Weights of a small mixture-of-experts language model, trained from scratch on English Wikipedia: width 192.
Below are experts of layer 3 (counted from 0) of a mixture-of-experts language model. Rows are named router (the router's row for the expert) and show model dimensions 0-63. Each number is 200 + 30 x the weight over its row's rms, rounded and kept within 0 to 999.
After each expert's rows: "raises" lists some tokens whose logits its average output raises strongly, later layers aside. This comes from a sample of Wikipedia text that the model never trained on.

# expert 63
router,177,198,167,198,191,181,193,210,186,245,163,166,207,157,187,215,237,181,181,164,152,223,197,170,216,210,213,209,95,202,261,227,154,135,199,198,188,117,190,209,232,217,208,183,188,206,237,224,181,195,200,223,155,216,178,210,173,206,167,182,172,206,167,173
raises: " same", " following", " all", " ==="

# expert 56
router,224,210,200,192,173,198,229,236,217,175,135,196,194,165,255,178,182,190,189,142,185,195,154,217,165,197,238,124,178,225,224,225,215,163,134,218,175,241,201,175,279,218,204,231,210,198,196,191,199,181,240,210,199,250,267,172,186,204,200,176,158,198,152,236
raises: " to", " all", " link", ","

# expert 55
router,176,145,192,212,178,264,197,187,169,148,147,177,167,167,171,178,199,208,218,127,238,195,214,222,214,134,223,177,209,195,195,264,151,226,165,143,220,247,155,159,198,259,261,255,203,169,232,257,192,221,181,209,167,199,192,164,168,170,185,204,229,204,167,213
raises: " sometimes", " thus", " allowing", " possibly"

# expert 61
router,230,124,225,199,202,169,196,195,180,188,241,148,194,201,171,190,157,231,192,199,182,203,176,214,199,168,213,151,257,185,224,218,245,216,226,224,179,220,200,242,215,188,237,177,210,218,157,192,192,175,205,201,193,185,226,230,220,225,195,162,240,197,218,217
raises: "ight", "eed", "ather", "aker", "acher", "eds"

# expert 4
router,147,201,191,190,166,235,220,243,191,141,232,245,226,195,180,230,120,191,217,207,151,293,171,183,113,179,211,171,229,266,205,223,182,171,189,226,201,213,191,179,140,158,250,236,223,184,211,178,156,175,230,180,196,179,249,237,171,227,192,198,227,208,233,180
raises: "inet", "orted", " Brothers", "lon", "ounds", "omet"

# expert 36
router,165,189,184,175,162,258,234,233,176,163,227,189,222,177,178,250,141,140,215,215,186,198,214,211,189,217,213,225,211,255,166,238,181,144,240,145,230,180,181,189,187,216,198,201,260,167,202,171,199,152,212,235,195,272,280,185,238,189,180,176,252,225,232,182
raises: "és", "ibility", " law"

# expert 22
router,190,181,239,203,166,230,196,240,173,156,218,196,247,214,213,230,255,172,223,187,241,236,253,198,177,198,212,225,240,206,173,231,191,180,198,170,165,210,214,177,193,181,151,258,241,197,193,170,180,203,190,226,191,223,234,215,212,267,182,228,184,198,196,162
raises: " (", ",", " –", ";", " with", "\n"

# expert 38
router,154,204,176,191,174,196,200,233,150,223,227,191,260,206,241,195,201,203,234,222,170,172,228,219,169,261,215,199,239,196,244,180,244,163,167,214,209,188,219,219,194,210,217,183,239,224,135,180,191,203,223,178,204,250,178,185,168,202,180,181,170,235,206,218
raises: "Early", "Indian", "See", " Other"

# expert 50
router,169,198,193,182,165,241,211,184,185,162,203,168,223,203,192,195,175,205,204,241,177,160,151,202,176,189,199,172,164,207,165,232,173,191,204,138,159,163,175,205,168,157,190,225,221,165,130,163,130,215,227,231,190,276,226,144,243,192,144,168,202,235,270,233
raises: " range", "ards", " ...", "ensen"

# expert 49
router,187,207,194,174,239,160,198,224,202,212,163,253,154,182,218,228,160,220,194,174,216,129,228,189,233,219,201,178,230,188,215,183,188,238,199,196,215,157,272,271,216,239,224,156,220,193,161,195,170,252,207,203,171,242,165,223,184,219,174,181,173,214,164,216
raises: "====", "Smith", "(", "====="

# expert 51
router,256,227,209,177,174,149,209,256,173,183,220,197,243,205,194,187,206,220,225,181,172,201,181,203,187,195,190,206,256,194,195,268,212,234,226,231,215,179,177,154,195,182,216,214,255,218,163,186,176,184,197,187,177,236,224,185,222,231,199,179,165,193,236,213
raises: "bl", "ous", "quer", "cent", "bon", "ct"

# expert 60
router,214,163,202,177,202,166,195,163,191,203,212,168,192,181,205,157,135,236,180,256,201,231,238,221,222,202,213,199,200,168,259,270,217,148,221,184,136,143,162,291,196,214,209,174,220,220,229,221,170,145,227,184,206,163,164,202,213,224,195,139,216,186,196,236
raises: " private", " foreign", " higher"

# expert 23
router,135,166,133,117,242,168,243,209,211,198,289,193,192,190,226,240,196,176,227,193,179,207,177,248,206,295,222,218,206,226,261,238,227,175,257,218,172,239,181,231,235,239,195,218,194,193,194,225,179,235,208,188,189,186,250,216,143,178,207,227,183,206,198,213
raises: " significant", " certain", " single", " major"

# expert 40
router,207,185,178,164,206,206,199,182,196,192,222,191,149,178,167,191,189,236,225,270,186,205,197,210,178,165,213,200,202,242,173,164,158,158,221,196,266,232,123,158,177,240,234,248,195,217,148,219,189,198,230,190,191,273,217,148,220,295,204,208,277,240,185,201
raises: " About", " Territory", " Because"

# expert 58
router,161,191,169,196,158,241,230,217,129,152,177,194,166,188,137,223,205,187,255,225,196,217,179,196,180,196,203,154,238,248,195,282,136,141,232,245,222,148,197,264,170,140,206,229,229,204,184,152,160,156,255,205,203,185,212,177,159,231,191,173,186,212,243,221
raises: "za", " sq", "less", "ments"

# expert 35
router,239,141,193,185,217,228,224,283,189,158,248,177,180,209,258,176,188,189,191,160,228,180,175,229,145,214,207,229,167,230,207,203,224,128,185,148,190,181,181,225,213,191,200,148,222,218,168,238,185,138,208,197,187,254,244,206,174,246,192,230,163,193,214,181
raises: " Ghana", " Switzerland", " Nigeria"

# expert 42
router,171,160,208,155,150,215,211,192,191,188,259,184,229,151,196,169,260,178,236,262,182,149,193,198,176,168,201,208,185,245,213,202,215,151,167,163,263,191,210,176,184,199,223,215,235,165,208,173,182,180,220,201,175,237,179,194,217,223,168,210,193,230,257,196
raises: " city", " fort", " district", " town"

# expert 47
router,215,219,205,202,188,233,224,187,189,207,233,146,208,150,155,209,191,225,212,189,154,199,211,221,198,233,224,198,264,170,201,178,190,203,220,154,180,217,130,210,238,185,240,140,202,195,164,186,170,164,235,209,187,201,203,194,230,204,180,192,218,197,223,189
raises: "iff", "itt", "ott", "izer", "aza"

# expert 45
router,226,215,210,174,199,210,201,185,219,204,242,165,193,211,186,186,164,215,224,200,148,199,139,251,209,158,209,164,197,231,214,216,176,157,161,160,248,200,129,240,188,121,218,194,192,184,166,196,174,157,259,220,186,183,243,209,170,224,173,198,206,250,214,202
raises: "ties", " Each", "lines", "present", "related", "based"

# expert 20
router,233,173,165,160,211,207,217,222,142,128,223,182,254,213,235,216,162,230,180,193,195,187,220,202,182,191,215,248,133,238,204,181,235,227,168,218,225,215,224,233,209,144,267,234,224,181,207,225,176,235,217,191,168,195,225,152,172,181,173,208,204,173,204,221
raises: " of", "hip", ".", " in", ",", " that"

# expert 25
router,205,157,234,200,170,163,201,260,226,146,179,210,174,176,204,220,198,160,215,184,192,226,208,189,216,234,226,195,206,279,218,206,209,180,222,179,214,187,171,205,235,118,221,154,215,168,267,163,192,157,222,218,189,207,206,207,192,221,190,212,266,206,215,233
raises: "ually", "ously", " disorder", "istics", "ists", "less"

# expert 52
router,248,225,211,160,249,173,220,216,166,192,238,153,259,178,193,221,174,221,173,205,195,255,183,233,170,187,226,166,159,238,168,205,171,242,168,149,224,216,189,216,199,245,189,203,181,207,229,214,191,224,240,214,164,215,239,192,151,197,184,170,219,221,181,261
raises: " all", ",", " |"

# expert 39
router,125,188,197,156,181,185,241,262,202,211,262,175,184,177,200,173,203,239,234,225,189,223,235,217,199,189,221,192,198,228,225,219,226,158,259,184,191,179,181,243,233,211,252,212,186,205,176,209,177,192,205,234,196,249,218,198,197,248,142,180,187,194,189,232
raises: "side", "sp", "ures", "s"

# expert 46
router,155,203,188,213,181,262,252,215,215,194,268,214,248,160,169,162,148,172,223,195,167,260,176,224,201,197,220,230,252,221,156,229,154,166,216,219,151,189,152,201,212,200,207,230,222,196,212,238,187,143,236,189,204,175,182,150,170,226,198,206,197,184,237,203
raises: " Eurovision", "incumbent", "finals"

# expert 12
router,192,166,144,165,277,165,189,203,192,172,202,182,156,181,141,218,220,212,205,260,226,209,187,207,194,118,203,199,120,207,202,131,253,184,211,152,285,144,238,176,249,168,218,234,193,184,271,179,194,213,214,204,193,198,195,176,229,247,169,214,209,228,192,246
raises: "-", "gu", "ti", "to", "ree", "du"

# expert 34
router,219,205,204,135,195,217,207,247,197,154,230,184,199,202,203,205,177,227,179,254,156,209,194,194,170,171,220,186,233,248,223,209,186,199,188,143,185,158,172,216,182,172,257,187,217,219,171,195,192,168,284,155,205,254,202,196,201,225,182,225,218,201,195,215
raises: "including", "second", "red", "also", "EG", "2006"

# expert 30
router,247,175,240,172,203,158,209,245,155,191,258,211,217,197,232,222,237,186,248,216,210,224,209,198,135,187,228,197,172,199,204,221,194,206,199,126,213,146,119,177,189,155,255,237,213,155,256,196,177,143,197,218,196,216,258,143,217,234,162,179,256,239,192,230
raises: "phy", ".", "achy", ".-", "ict", ".:"

# expert 7
router,189,180,182,192,176,217,223,212,176,164,170,215,238,202,163,227,166,187,247,246,184,239,195,220,137,221,231,218,217,236,168,248,183,190,201,252,212,210,166,193,137,150,256,186,199,201,146,176,135,190,244,155,193,189,227,183,170,174,185,216,164,237,197,180
raises: "burg", "hol", "ulf", " Brothers", "ville", "borough"

# expert 6
router,169,177,174,223,117,173,239,205,162,192,213,156,184,200,153,207,172,195,234,222,198,188,192,218,274,235,218,144,162,234,198,182,183,187,209,146,129,197,187,204,237,180,187,248,183,229,159,231,197,227,237,220,151,211,229,213,183,183,189,222,231,174,200,243
raises: "th", " mm", " months", " acres", " years", " million"

# expert 5
router,225,183,234,202,200,157,217,254,171,213,234,205,203,192,197,223,180,192,266,209,158,176,208,176,213,240,215,169,225,201,250,223,232,194,212,237,214,183,181,220,226,182,210,214,254,166,245,142,214,237,198,192,172,203,204,234,157,253,205,187,174,140,244,185
raises: "stone", "y", "f", "én", "bl", "gr"

# expert 19
router,225,205,197,212,153,174,206,189,242,170,241,124,268,211,200,183,131,205,229,203,189,184,176,203,189,198,228,241,212,218,196,177,238,149,261,188,234,163,191,189,224,193,219,203,226,149,208,213,132,198,244,198,189,207,238,240,188,220,178,189,241,257,251,188
raises: "iders", "inations", "apo", "inated", "isions", "quin"

# expert 17
router,164,154,171,194,177,193,214,245,214,108,201,196,197,211,228,182,142,239,217,220,200,202,167,225,217,194,220,184,176,183,220,176,164,209,198,230,111,195,230,212,260,168,240,190,190,194,165,213,195,163,234,216,170,267,196,180,191,196,182,197,214,193,221,191
raises: "th", "–", "yan", " Years"

# expert 13
router,215,136,232,134,124,200,199,231,130,155,249,181,210,166,276,186,167,190,201,170,188,208,141,184,231,201,211,150,162,223,233,234,187,226,142,213,181,197,152,229,227,184,221,158,191,159,177,193,209,185,200,216,178,198,211,244,230,268,181,204,207,234,215,195
raises: " him", "aph", "oth", "abad", "eek", " fact"

# expert 27
router,255,188,176,202,189,144,260,253,164,216,220,132,217,192,203,198,205,148,161,249,208,190,182,227,191,253,231,234,162,183,235,214,206,210,217,227,200,217,198,213,217,157,210,140,223,154,205,231,198,187,231,215,152,226,209,189,174,235,180,176,168,180,172,209
raises: " these", " this", " the"

# expert 41
router,218,222,233,196,180,211,209,246,186,171,167,184,230,192,230,171,271,204,216,179,175,224,207,228,219,250,205,225,230,238,150,230,180,243,194,200,180,211,176,181,202,174,201,268,264,210,284,191,166,164,185,210,206,224,214,200,224,209,174,122,213,186,181,220
raises: " with", " of", " within", " behind", " in", " below"

# expert 15
router,229,226,201,145,208,169,205,219,179,171,225,184,211,158,239,204,185,218,199,236,160,233,176,193,222,227,203,187,196,200,188,175,204,182,178,172,222,205,163,212,232,199,199,174,218,183,211,164,189,176,273,166,193,249,219,163,187,245,166,201,193,217,245,237
raises: "–", " –", " SM", " ("

# expert 53
router,206,209,220,166,236,199,238,220,178,211,184,134,166,193,232,192,237,204,286,242,159,271,233,188,174,246,211,178,190,236,196,226,204,215,203,194,220,175,186,167,213,214,248,144,244,179,165,211,183,130,177,197,176,185,226,172,226,194,187,203,207,189,216,180
raises: "par", "ech", "acts", "act", "pp", "pat"

# expert 44
router,157,215,202,173,214,192,201,204,153,199,208,166,237,200,257,229,186,186,216,205,171,215,154,198,201,137,216,213,170,216,282,242,164,196,273,145,145,148,136,209,217,168,222,253,229,175,225,169,210,211,283,222,184,252,243,206,172,206,155,166,199,215,208,187
raises: " occasions", "face", "named"

# expert 1
router,239,248,186,152,173,130,208,200,142,228,259,166,188,184,199,176,171,221,201,263,178,234,210,241,195,174,235,166,239,211,268,223,239,281,234,191,213,224,201,244,246,196,173,234,216,166,227,217,198,188,234,199,143,166,180,235,215,225,188,179,224,161,236,232
raises: "athlon", "airs", "rell", "ath", "rist", "cell"